{"n_layer": 17, "d_model": 320, "n_experts": 32, "experts_per_token": 8, "d_expert": 64, "d_shared_expert": 0, "activation": "geglu", "moe_layers": [0, 1, 2, 3, 4, 5, 6, 7, 8, 9, 10, 11, 12, 13, 14, 15, 16], "router_score": "sigmoid", "normalize_top_k": true, "routed_scale": 2.83, "balance_loss": 0.000505, "balance_bias": true, "router_cosine_scale": 10.0, "init_std_router": 0.0102, "lr_router": 0.000728, "vocab_size": 8192, "norm": "rmsnorm", "norm_eps": 1e-05, "tie_embeddings": false, "optimizer": "adamw", "lr": 0.00198, "beta1": 0.9, "beta2": 0.98, "batch_tokens": 65536, "seq_len": 256, "train_tokens": 294700000, "steps": 4497, "dataset": "wikipedia_en"}
Below are experts of layer 7 (counted from 0) of a mixture-of-experts language model. Rows are named router (the router's row for the expert), down (a neuron's output weights, with its number) and show model dimensions 160-319. Each number is 500 + 50 x the weight over its row's rms, rounded and kept within 0 to 999. Numbers have three digits each.
Before each expert's rows: "comes before" lists some tokens at least twice as common just after its tokens as in all text. This comes from a sample of Wikipedia text that the model never trained on. Tokens count by the router's weight.

# expert 3
comes before: " ", " |", "0", " |\n", "–", "%"
router:453485496591417573492516465468456512542580423465483426518507453516506491466516486466525526588536496518438414487607550509485503449531403510550476453491485483573472472501467587473537364455434473568550499523472441532441519552541498479453458411466507450488513543498492500576519574505516431541531496528521670539501550510400490521559481519563473515473492503506609505558476520518487505437479524500452478420541566495504586527388552513425460485459461527499550491440463500620535486471594533
down0:464574451512522456515540502461496466561496442468484480540526551480462528474397516483507523553543467520487568554544502437535498570560496500512488476498463445471608542541488508472482535454545562532525424560479500486460462583535510432522534504406512506460469464500482596516506465455444470567539422436532512457502447407491526556523544382446520418470518509461416517461548575544628500517564531450508524573545464532481537485529486498506518500618376582542510464562451519483549520448577564
down1:523537492527422542515578533386567482535541553488410562446463459553555488461518433478459545521437519486569506526495513455548509527503499517491435498510531490460491504579556453495520532488490505590508555502484463473489485519479514430464535469582659456497401525462476526486473556460610495527545573494584495383514510448508404513472537483452525532519471509473452507554435447555434572445404455447474461599482583496476508490503542416468441568536438434591446558500487473427468544516460468
down2:479537485480430465543545507502593395525495490415476553542555482525523466459457456474512489487507523453500498457504496579579496502522486464471528523511569487560446516526554518508514420472496408523501490514468552504479501501480504535439522448540523550448476498527443564470490595488475530475449478494529496497540477546512497508510502612550447468460583444501543545472517496461605519368437473532375394519664505530492566578540576495458484462471516508585458660429526498480457471439542466
down3:449490490513489506481533494520516403467437540490481506510395556453479443517544548499529593525541514558504546514499453577533451557421475511516530502411513449508558451393538408426573489517563533497450455420500515564447522573571505434505556464467517513427590517455526464493533476493512409549513465547493523490571429485521483509397525561504468441520369458405458575500456485537524494628478484439463501602531495574547478418519512497455528467444525448621569497525559454522510596446509493
down4:455532500579484476453464604540521460530598523379539561592430494480480580509523557479474516493489511382483536537461440522522457506534543617526537520498607525468517443531474485427533465507519564502449500486485557423486405450467465493459493499533478486428457537474399427556460553501510484494509513507471510394405437487528477544446487610557510526549495538538477470492519483497558483498438432432436499591519407490518486451391517513494482364510452465532529450495389569529481500362490441
down5:433488524433460507512501369440461483528425460498459500502497541576560406535508345620484512467516560562475450436497468511505394524521546535528445508528575543544487514456508440447495461541427442517606519506543498419478480497530506411492459502475589474531538632461551542430440419466500509585506489600467451491479448488637506538487502434492503473524610505571438360470458514504448502555420475408536508492476448474467592586526410482530521511539498449488530505486503530469561482445461500
down6:526497493486416425483516546489441416482436522450517446540493566465542476656469533463503499573549516471507530478505541564473495466496469501490528410501486424428546497480461544445471422499425491541455441427447493590559390514536441523565455532529476464385452505574523584431472442549521434579433481514465474498415549507558466457561515498534460455530468570594442548465516510547531508491392537600432527519418500506507491578475571486431533369474497426521366420462488606504578523538525526
down7:581524405561453519537439516507476539527524537419546460506564486618541591511439522492464407477469417547518564530461501460480494631488503453516534526490474519470586431469453402466401475435475483476546501425595507485491571450511514472512506412556450516502546412464458508516480535533430420448571412542534566400508557524508364422544521568487511451542476588498610540384506416481558529472474567480530510504534497537514629416552511570495455455550535413526480533526534505548502550487443563
down8:554519517451536576464530522489556449579479469526538516462513552496496488532423454504548447499429521545467493435487506440489583516561442507403486407447502510551514506488558491445546445481467476506496566476387476529431613463493481508573491530532538472426394513408451488475573492541564576436506595497506578459588470465607467479429480500432497531541469585507429544481587449495450497526400464508454503528472496483590551406473471522463578472514543571504468494475464439519519603519478491
down9:460549530428450495496417424382480483489485488463520572545540483567419495474510444466460519489523482480541502431504531525464608540374408501506524500449451570491415526588586508595456502527531503549469428419455497458445564508521514454480529469425403505508402463473550422519455437466528455516435528509588533585503477477424570465438462513523572524510501498507469459547434596520471461437447423457587496500527522548437509529446497444569535421507462505485547544527519526542548465418468484
down10:446507467492467426529539572423464456610531406511562497546452491507480503463475474494508479481528526427410549543497514535583488459510445530555498450522570518553505435519506503425494489606565489512552537571560548453567551486502592528507506458473476515500436468479431460514414462539482528518443419534531529568497554501453527494476408462489494580540497528433577474455509505437582411549439513506511549408458577518419497481458481533556428490494422523566571609457508557573574475463492507
down11:484595389600482432515584572523415480529513527458462539538486498478501457513446532535461482533511496510480496602469444475468556584469518492499508511475503614555631483470430455563486535547538441432437463587519545474540509488409456498516418483470553448547558462527598510480529485537401471538515454396423494494448532566595472517546563494502500392601458455451565469580516522484533561633573427486545548471491470480548522469526500485469430471491492507494437548460527523578529574553482544
down12:509497434503458563481484541510478496511495509489490534527521543505515455502477669555555534485563536496418501544506458536445466497599517574547443462460402494502528503493369526573527529568514509555552460512549469515477468514511464486442435499507496490472480528483565558525500544427480473482463459591547497468481433506455470522462563498538508526408440441515503591445519511501473603449571565436473493459505520499549604494506459573456512482494409513481544402587497478496415528530542516
down13:600486481361562577444427519465474498424528493548511469518554560507420496483465481432540491501512517471441459518445460479444483551451477462518458480524510544495480467566550538506519524590470434537494485503425463447630465485405577530481545533493526545397574565541567556482496534508516466559540509532559478526506527452497470418473508535546482519464529486510465524486491485548497488580582426516537504518482531538468441623441557489485503570523463467502444587539356494457466522453505401
down14:427514464519373504450572460487456501518410521530450498512450500483473481555464495503450566509456533476468407502564446555504526498630496466517382523513400514494527488524532505538573374518472511501464583626429528532463479543462510509538485535472537507634504503546502423587416518563580428547492466438553492571467421489467522576492410554524430520534436520473534573542532565562533475497409489494585570488450559543585510549433530507452497513476454540500526504464456510616580554562431498
down15:384486534533495531467558435539425476435485383510510493510474524524488436417559477493492506455523472508411594500455502504478545418525477583431415461639388573418399505531552548618458556569460570556508494504434562618506596480550488461483516495492484479475454492499525450522587493453508428485468478455551543511491439438490511486512455497537428518486441409457422559463530583439456521556444613509437421441466544436552536483540512490489441484520481514494535501407503480426516429562488519
down16:428534491520528538497419527534548553535430504484512516485548455594540606484467667444481509558473516521466517484467495515465503467513437525523498507489472493472424498515495548628556423462466517464519475650561504425502519552545487450502557432502527560551435448489537422452590543545534540477455578511520490549443458482450465560576469523496476569653511430523478587445507463488462472520525552548474504527548504452579471545533503514515559576463467475476456439505466434509505419501429519
down17:523466578563434466499584534573440504552492496521467504497513514477457594554484477512415534543635539508412460490471525459426544525473480438619436508575509561609484448458585488462487469595458527591586489482488508507550432471506483494529463517454465550521432565444430523505451610507590534466593534551537485511452546447503438469542508548539556615502553480653503547443497450483483442452462549414464482502466487518533391506484481562502533532508384430584473585496495513541426579531540421
down18:400527546547471503478449498506543539571409552564467454567493473579475616459526600530460512551431488498413472532422479514461599494470500552551556538600501440591481413502403511434446493507471494551491434601641455537499453511466448488477500482518448583386496411479617495449480496498497438470422482543471528507578501442375478414499534509456534594489531502506601528467564536527526514551427470482561521489582472496536469498481525480419483485423445509577490576496501578597488467455630536
down19:411476573397560544485542504476532528507522628458520609526444456405470441498518473513507533491510598521541543479583471546520507534542488538576461464467553500461468457513536487487512511497449507444425495442433533531505505469506525444440491396635521474531458560478504590368448484505517538573542563438577507525502508561590484523457467508461513508502499539547551497530452486577461454505501502476576657584516491498401479488523542532533469510471545502575510475442417505509490552568504471
down20:439507547425512477402456494565459533472493531526493515508498445519465423452541497536617528475463505439559548463494446531494496528411427508553497592501562458483451467446510498464443568641410407437568501501473509522567509513457398506550534437462433468538478511515584465546603451462514554576457507555468521504485435518408442480508500555414631580488557362438494572485503521463527513537442453400495456439542394543555539504577451520521519528522490562472466549505498402453482484499490542
down21:473477505523539532496486501405472510514485478358558484536500521482536433572463500499571501529494441483439480494516472501455464556636527537485375454541517543575574614431440570470433482451505587543438527553524458472558501581475501555523475625531523517465588438472496535459449441547540465552500411536507509424456567490519445501541455480626475542536547462530525501429503563452451500508497547378557498525587535522520508501538556506509504531491492520523527518501423536468393496509446458
down22:523512521516495604546515461504447522497604407508395515530486517556560536515449506535494440481483568494450519495563483483504525515548521456463483446532468464582483484481554484484505512529589544578479507427483524418511462528530468476570507517506568502511555468452548557581432453412519531452620502504518499432544501531565499531484448401548487437473452438518470359491354556561514536531530481496495486543534563525542540466469577436536483561511482481641455608402641470487555563502492497
down23:532551439461546549549529504598438502433505514501395524483495483509485418521511516602515510485525468458443567475518515513479505437424484512570496607448609631499477522547544470528595541486478496535530578526505478514537408491526515557414528518468482485538501541530480439428413512424520406461515543496590471401487569517411511436404481486564541390490498514494589472519541516561515546476568534514481468467475574546487457499617627539424585477444488518440468483536545491465434484533422554
down24:552514500587552549488454529530539529488474433569552526508537418449562429515571463471452524511429557572559417484514508496583467519517455524586461610522476566465470530521472548447525446518602549497572505507478368504507447502555482429449498509498485433474474477435515646526501581601520523533600495511528558413573429533521536530459491554454426544495540424480536523505542515538490454547517471453550529498473547501552569484498529526555482463606464411530499458502413538557483519442539512
down25:477598439535487520512428469539497465466492551442509392526606451519600536470488505475502429455484499569494501507518542490584503457443514442365575462460575421416571490505519493547513548558437504524481499518426528488441521494573453430484503485557507502473534512461476520442421473482423478448480530505546494400438494561515515457473443628489449529506521550418498455504490509489562490495526463419457485549528575552518516539571564450515493546544492439530418459507523565535517413450504491
down26:487524515473438567533573489507512409513514462423530571504538487482587527422473533464394534488501532488471471511529585489520528484585580434505494514496498414487527473414448481456599496440505484553406540462532585513485462505493414500461474421577583521430433499476530548437536525485567471561392507479504564599552479494571397443495592514516487579479432441446557555485508586436488492490452467564584465467565495415507535496460539501434465444535530574528494533403441524487511483515527487
down27:505497504444478570416520552562484478505472506417528485460452423460517377489452452421546398408589558451512529541536521441561486474577503480496487519473435533461536462479550484546555545442442515465591467461503551463515448506474523581398533492506509532397476623467579522542558539458507455517467532489595566486516494615489584553543533466469456466470457549515516568422459497522579537604553504500477497482552458522523517543469456553538483526493416414493468532468471482473431514510597587
down28:467528422607556569423504396536438550487595566507481423479529479548508470433418510460505501533597405548493586508505526605478482456412572562486529490506437496530498504447448461499437556461460496469596450522535511451621407488497405434575553458517555462497524505496548478554454420471497487488537502518493480461389542500534434440483501488484459554518447431542408475506440510572610512411567571467563471489524456393538456542539478529538508497528529493539447463484607492513527406452467476
down29:475538517490475607474520440441474455457491483506565491498413494541424396437520344521562366477634499446470480525486539514530519564436468465510562559488469542512472475468506536537503554552374492469518454504520504484576444582518468432437513582577548515500457512559498459534525448589527486508520538493439528475568464410423452481593498494462517424525452485549424461448516462582502473514557496478598505482549531444520509470457600510482472621444439555490459461445514363447473507546511476
down30:587513563568494458546529397456489569505550539484550528544464439551566633562603505519498507500513443576466557521494498470558516586535513515519598413521479468442548542536494448583484529476495587494522479547485470476493489482508532537519535487473525514541463506465477521479515493541497516523448569557569554539504467516477541479510544475567490477558482409573443535535449546466544514506537520473492454603508509515468428521614527638549524460445460449532377454573494552430488479425475459
down31:528524451535506458442511503515429534528652478411459467479450461519537517496417428588489418506517479438431463477549466551481537520517587468539410540487423578517471491516436520505509522482429449537531457565444526529441477555585456557432394536477447588550588556467514483548479547468577419442572475514550470530453480549509518492502468516521511575602551494517571455466482430439550454526519583509527425421444511554504592533546533457535513391524464579504466496492481526496528498491483508
down32:461410438532431550607482420448487575470476480496554493500556500509513471546515498543580547424502574498446528495463435483545431459473465455479512449502555462555531458527503490532459549551466532544445535476603504526553449487490451525454511494607557466400502461457531548455480445546412472455444501460486561466502453563529456486443493615512485462493467470522522484465558449557401481535459598453549526532606446462623482474453450493505526502527440525466536544541463559507484482449569545
down33:429527576502503525480500496413478435413446429415555577441575568552397447549394508446496501556544506536380492485496527528516484468511515442517446482573391540544443493493537468493492525572499510458538455580448438558438493550545474453523552524444505490407526487515459395538441476532484450662627469515519475505513477415432493607464553509416492518582545472545506540472568516478473474487544419476501496462596506423498537549517540522511451531518416589560593475520469506424436454521439441
down34:506375545503465489498557528506504401504497547477511498496464438529612488491519528514465439540519498576483430516471456445587496559477572472537540498530451553503495416454506486566516526537542539514513469532459622454528558507576498522544431445553481546432544522488491498586441540593487567553485481511593510479502506684446586508479488547388468514472525473508570456516521413551485439477584485515550406527462502509694584479470470454430465530519466512467448486489474451451540492543518497
down35:438577539552475505467430543516630474555445554516466438499524485516481490552549571434562571534546568566543552500557522475536474483480502623449485512488561467470544499557443515385494552514482503590517437438588497492497456425406505541524453556515575452440412517433395494419567544448563506493431443525492555499476572423489468529540501427501482480416508485547536539540493529675527439389435533548438555568498412523538507487527522556445510492543515492510436445517514490561491565448602499
down36:486516452510442431448537680577477478584445505501420450550464456545451532564468519532517464552616489511486460469470606451519556509518516508553521553516551566533462499465461523499526515515478483485429410552611488452569458511483498515505507469478433523521538441456485542591517500495513408432516468480427469544466457366551559512416493529438611446527548520528509542442506510560591587482565463509510589469491509414447410553523509603437516433495500514490581500502455544543519509501604558
down37:424515368522502528493479442524485512471538568522497559548528558533484497499444523429430521456511556448471492419564580631533443514453409455445432436460546517466520530540497515496437520486571437506533444521511428521561505612524494552567481482519489463595491536492573539489586486607544486492420560374516470515497509611556504578633560545591545553421429563512529460490523523460526476515513572520531443457525520509497561488518496585604456591606561523407549449502403441480411497582465410
down38:485548485514568522524469376514544462460397451483565470473553487503493483461431560452610490480489471554394436492517509506486537581518487440552478558500388468522461474488498481507587495511487446512534592544522402491497487485528482462519603546418520532350531571513450541573477541473551460555526553511600617521637511518497539542386553513521462524581544480464502469583585550485490539417570505458482507492534579441487439565451458561474497557547530500488544492522544498459508489516593566
down39:538578477476550479448513493465526459475554519370411467431514510510565538537368514384512547540569555574509500536530452480546508534501573538489437473440483568505537611445543424485529578581501472485494484469503506489482481561619544608518486531552457535447558435455415472460536473534520541468558485509549438409504551532548459440461462437455533521601519506498434474533521364477520544517546447544531500481599468469586543510514512557514526510526519523518562444491551517455464458490524459
down40:549525473403469569584511541552534470511606527516475457477399430455544481548461518492599486575445430421557503561491510499469515567592552517464499469554516417520454495471492522599578484479583449568491566524470531367521464544420442486575517607447516523455397552378583481544523567488524477438507465603501462456468405544472421380540512459480539455463473477507433547460605465549434553423509473441438445418450529463552483535566554484481480513545444554467477476434486487438464471528430457
down41:512536526556480519476471494495634410446470488591481451414370491408505488468456535494600499518500562494513551496432392487500550508491488571574415490517573497534459522431519492539550477470542521480524523508412539490471516380412461452505505535466495525530505538467485467470525492558562553508599414432506432502436564487375498528443479463503513500557371473501536529509542473466470504520508544441495423473556536524545552404529480526494562447458529557485511565492586481432420472519524507
down42:556549469517446540504417474471647558533550529499516480428600495543466524514550484536455480564460510480465392428525486476545397538440554538480461476433502504521466472506488426509411396470444490479515554491384531479533533551506539433491387521483559487457507532434538422463470484499458647431533432512539554523520477527569572522570505614431478499459504544451523452556526501412581444519512443566458447422494513435538555492559441503491389472588522509457492459429412540541530623527449424
down43:439503454611495534472496500425457495541514490450456547476512580535481560466480453503487526468479587428478474462525515640367487493512494611535461455500501580545344561446536526428502543534448499515502487473564508483564504475513479416475529536466501518542520479544472457409529516509425531500562481477483367450442455466530479517502497473551518487489484566536555466500400527513475426516502498436480515407441492440412520416475506534531449526503459572475558521530558504549427572523432504
down44:572453559511508512507538490549533476399519558491460481477497611474520484550532433577506502516465500425534496591483514444415482546599584525481483520534457507467561447502433536510515507494516506553537456518521436421479428591521468550466507467492531437539565455474449601468520402455521521528463428467532483481435508428507599475503532540496576453605565415579459594423489520509440548590547520526563517398523484509454468499505459479527412531493439599546448501540550457533508555521426535
down45:507439520425467502582390529602500551545467442485440536542584560503555509505500508583507456473542483510418498455469574520505489445436490444553409518486507506514508485518551536472511590491427552551535613511443582479633487495466572580521457493499475464498480593473502618432499499591530543441420534533522472477550518509534484484561518587522440536603469531531490522522432439424438497538437453518487536475603487442466396571487500408531566502458442465386484526477416423473548558486516475
down46:431492481465437441533626511482558432548480568553515407547472529505540452527464495500553436584448450621508572569503619509491465539493471518597561510563552443454465438545463502515554556465491505447508506484518541556560407548421482504470504424498385495531466470564566444548541437449462473495449519415526478543427561578448488464458482533570583590540466486550574524479494448502551565544559566552511505479486491563579611562444532460529482585447495512594529432524472594531548512435520496
down47:518569488497519492542546558559498500533505529541531466502463534481559452587640576551503499428430485449532407536475471484534483477533501608494534505386516468493588450546660528438641472596562583561459522439537487517504423551473515587568445508487460582506438519552452475566538484436507533564399418500450510489505521483598500544448564406524556543429442529451529542494602501468560542543501597482487554551568457520557450468545550543514428507430580481515486526571490501501473506549549463
down48:545543476572500461458441521479526565425539489562403467537471503527509565421428493470531521495480533536532551480457485517440529466473532544483455466438460540552565510521496484414372490416452501548384581522487448432529455583391435556603540436557585528509453491479489441490493589538476509565564533502512561476472511498475450490582507496491485471448407554497452511638497551563543551476406436489571449475418563520507379499582529537499612455574479503510519577605526568550509552563489499
down49:463450560464501458524532411537426535524490441427513489532466459433521475555461596479595446515523516491564463528638507464571565485547422550493531395444516514498501548416421536477495497478507525359549480547552488581434517468527483562509539483560586466487464508542479460542386581481474522512530456566532539543431450498521586523383520450517464513562522495508507408527488516467497491561427586451550501524563578460460515570416575513488479476449408506544413556525630586455498497411570457
down50:546589544457490444441497508553468464509400429555491589505505560460533592385531488542497543461555541509463475503591472499514440509482478474539402510555555464592526490474451481490422537505469593619449460524463463470520563490410427576450495520494544536572638515526556601417443553565506465524489578496430458462584499592536591476467535438488482548463528455460565447454526486391470411576455533541618463600428518511446531498484515491422541468540498433495611514473433481527442501558495526
down51:524511476533502547497371446451547517516560499462482471572462490453418495432562445552540521617491458532455469583473491475527508531530390534585458362496497518508501394489494518491430438477469567488460553476542497518528543498459443491514456522588528508457537472475536480590646569491610588471636445557474498481559432472594541494475505467503516510523429535508573535449475451505513586478464494477544493473489509400497567572468578522472510394427465386477673499538439482494473525470476477
down52:468516509423452421520394528466518487470505536552457438505585454562527528487442594501482550479508442586491483504536549552553445520402510603445572437513553534500486484480542476533477504462513463507561367522482442479472547514508504522513441462510499397475494493546506457512545430510453530444537540455446557549510558515461517539460504562405481492506481475519439521505467517574608555491527512443420472465440443511428437568411556448483552453500483526626487518540476496477441541454554503
down53:497560571515502522456411526493536621440419521573421543530497512465504472469521492501559536456477546470560509573440499483516456427449573344543492498577499392429449536456450488462474455494519497527586483584440511479526470498472491490518470493544551455410472548551489531414422548600575567415491520513639430448468445509457504403487504498467424504628410506495514492514514488475526525571547586536473520523536594528502414536508465495509509498460486620387513531520482434504445587591504488
down54:456417481468478525435461563551438608386511563571462439465513481573467587408492622457446454474486571513456478565470552556490499567498466460479454506426472522517513569475537561500482511437512515463532564492509559428497445523474535535524544539515476428463509506468464474472490602500513414563504498527551575458527461460493486435487623511398512503554525490519521548566497438556476504479498519370452530483455370418392502605610507540526587428474426504470599549563514458448459513499531505
down55:450534472435411519476541472454621449509453447420469499433439502497613506502526516471428507434514421462481465496527481471552526412549414507482524516388492498467377506556504482513512426552487551560498578573554504524571443449548531474454506445496487516475519421459479595465486572482526502476560497509535430478467470566534484549397477587468532578534517533462612471392544426502464497540443510550427464454526583509514471454434536414482456487464480440496471389455535487454524479541517473
down56:396534496541418467618510454494525466606445544441541452559510518442527504552508491453510477546508406532482562392462554513549511449551403537524475513486539518396535480468533491484566519499493447540552540563511383504534533530457432404511534428445550486479496475533580499562467488552535532482528506363469480545506521479467471529518509422521480458533406533527571553489515554575513514547456618560539566522483516400510556504512503585498520532516569373521614495425434535565551551500564502
down57:573495451433509514437512519424412482476389541558573490546455536409562426627482557481460503523516461429440574524510454558576527557462446498542493457472509566537500498529462508464490347477541553521533480486415530456561491493487479443462445571516524518491506450489522515564476491421521476541496548547505495546588428535519433482502445503487503480582534580557485507463508504530500508525523436383567531519486488443468495539485578521547575521446367417532557501454466479500545522504590544
down58:445389530445544569541513463481447514583473554352524548462599525568519512529485510444468552433502523461499471462579495500590543623444530484436505493422548487487456543498523509574462550461601508568522506544445458537471495518574559533488462527540512460561489505457518574520576509470511479523473525537614587524440550504479444560591458483525475451556557474517510562554494535524456424526467436585441485490487501477523438523524529577643542447462473545520540484524571442483462470487567493
down59:623471510519405510584438490475504502594532536532523517520498436463525435424588419500465558423522495383540525431424522476493454616506424480414528419508504518420404561526505539523470472452485481515540477367474484494484523540381583433498504554440469505565524465515517547488487499540456559417484439445448501421486478475580424434543514461409610566529501578569477530567476469505530550494459473523489469471435524475390524448454475386474499483492540497526460510562525481462429491433497494
down60:548544499404524575447476555521471444542524423495519603483444455533451423467469562493503472466499531522467524555389523536390572414513494486471530456531470530550551580549633469500592505500530449471510456478533546516492514400445566472483432541480414430438563422502475505460447442393486495581597452470488540454529477512618465474498462512503569490451536542538534552598522562554531517617486508522592528432447505387494494446458448402474436456429554454552463501437588492480532572446504560
down61:513530474454496477573528506516537466501507431518578518492540495443524491565390549502561490485533587574542433503566571473424448419594498559559495532464570492535559525460525533518548535514450533430465500466571520503526482447465469498531478499434354456486446458407488413463509442433441504399485536510509425591462430546468482497462564439549491464564526535519464502457470526538509500472547542541449472571429500484490461544468478522470474546465480499496590501436492624579511469542453554
down62:504525495460467525454382521414478537564539568472428426484433474475524493571453489491517465503452464488564468463446443450404417432526535470494533543567574486429550419512564481476482474448397552517562526551414570519465464557508505467487573573490546406461442485504397459454516457493550530526478399538560453497489490516480397479487411539413591492469489549524473521484443419560504596539465424406546588555501548544470497470455478542562529457518529458666456534442462484568433556555432512
down63:541504512514534462439555509522516442509494563434508428496515572480606461452518584364579509547542490438511454437496433495493518516552416448477401453458499449522570570527531462465474440420500406548443514545483534495542516462483489535495518487564448536447551563601518520581554538548483610508439470544532467530481489667403454448438431547566478543523501522463469503497437482428533515560503486555479438582475452464541471405458490468473504433477515441480508481532448494542481454538445468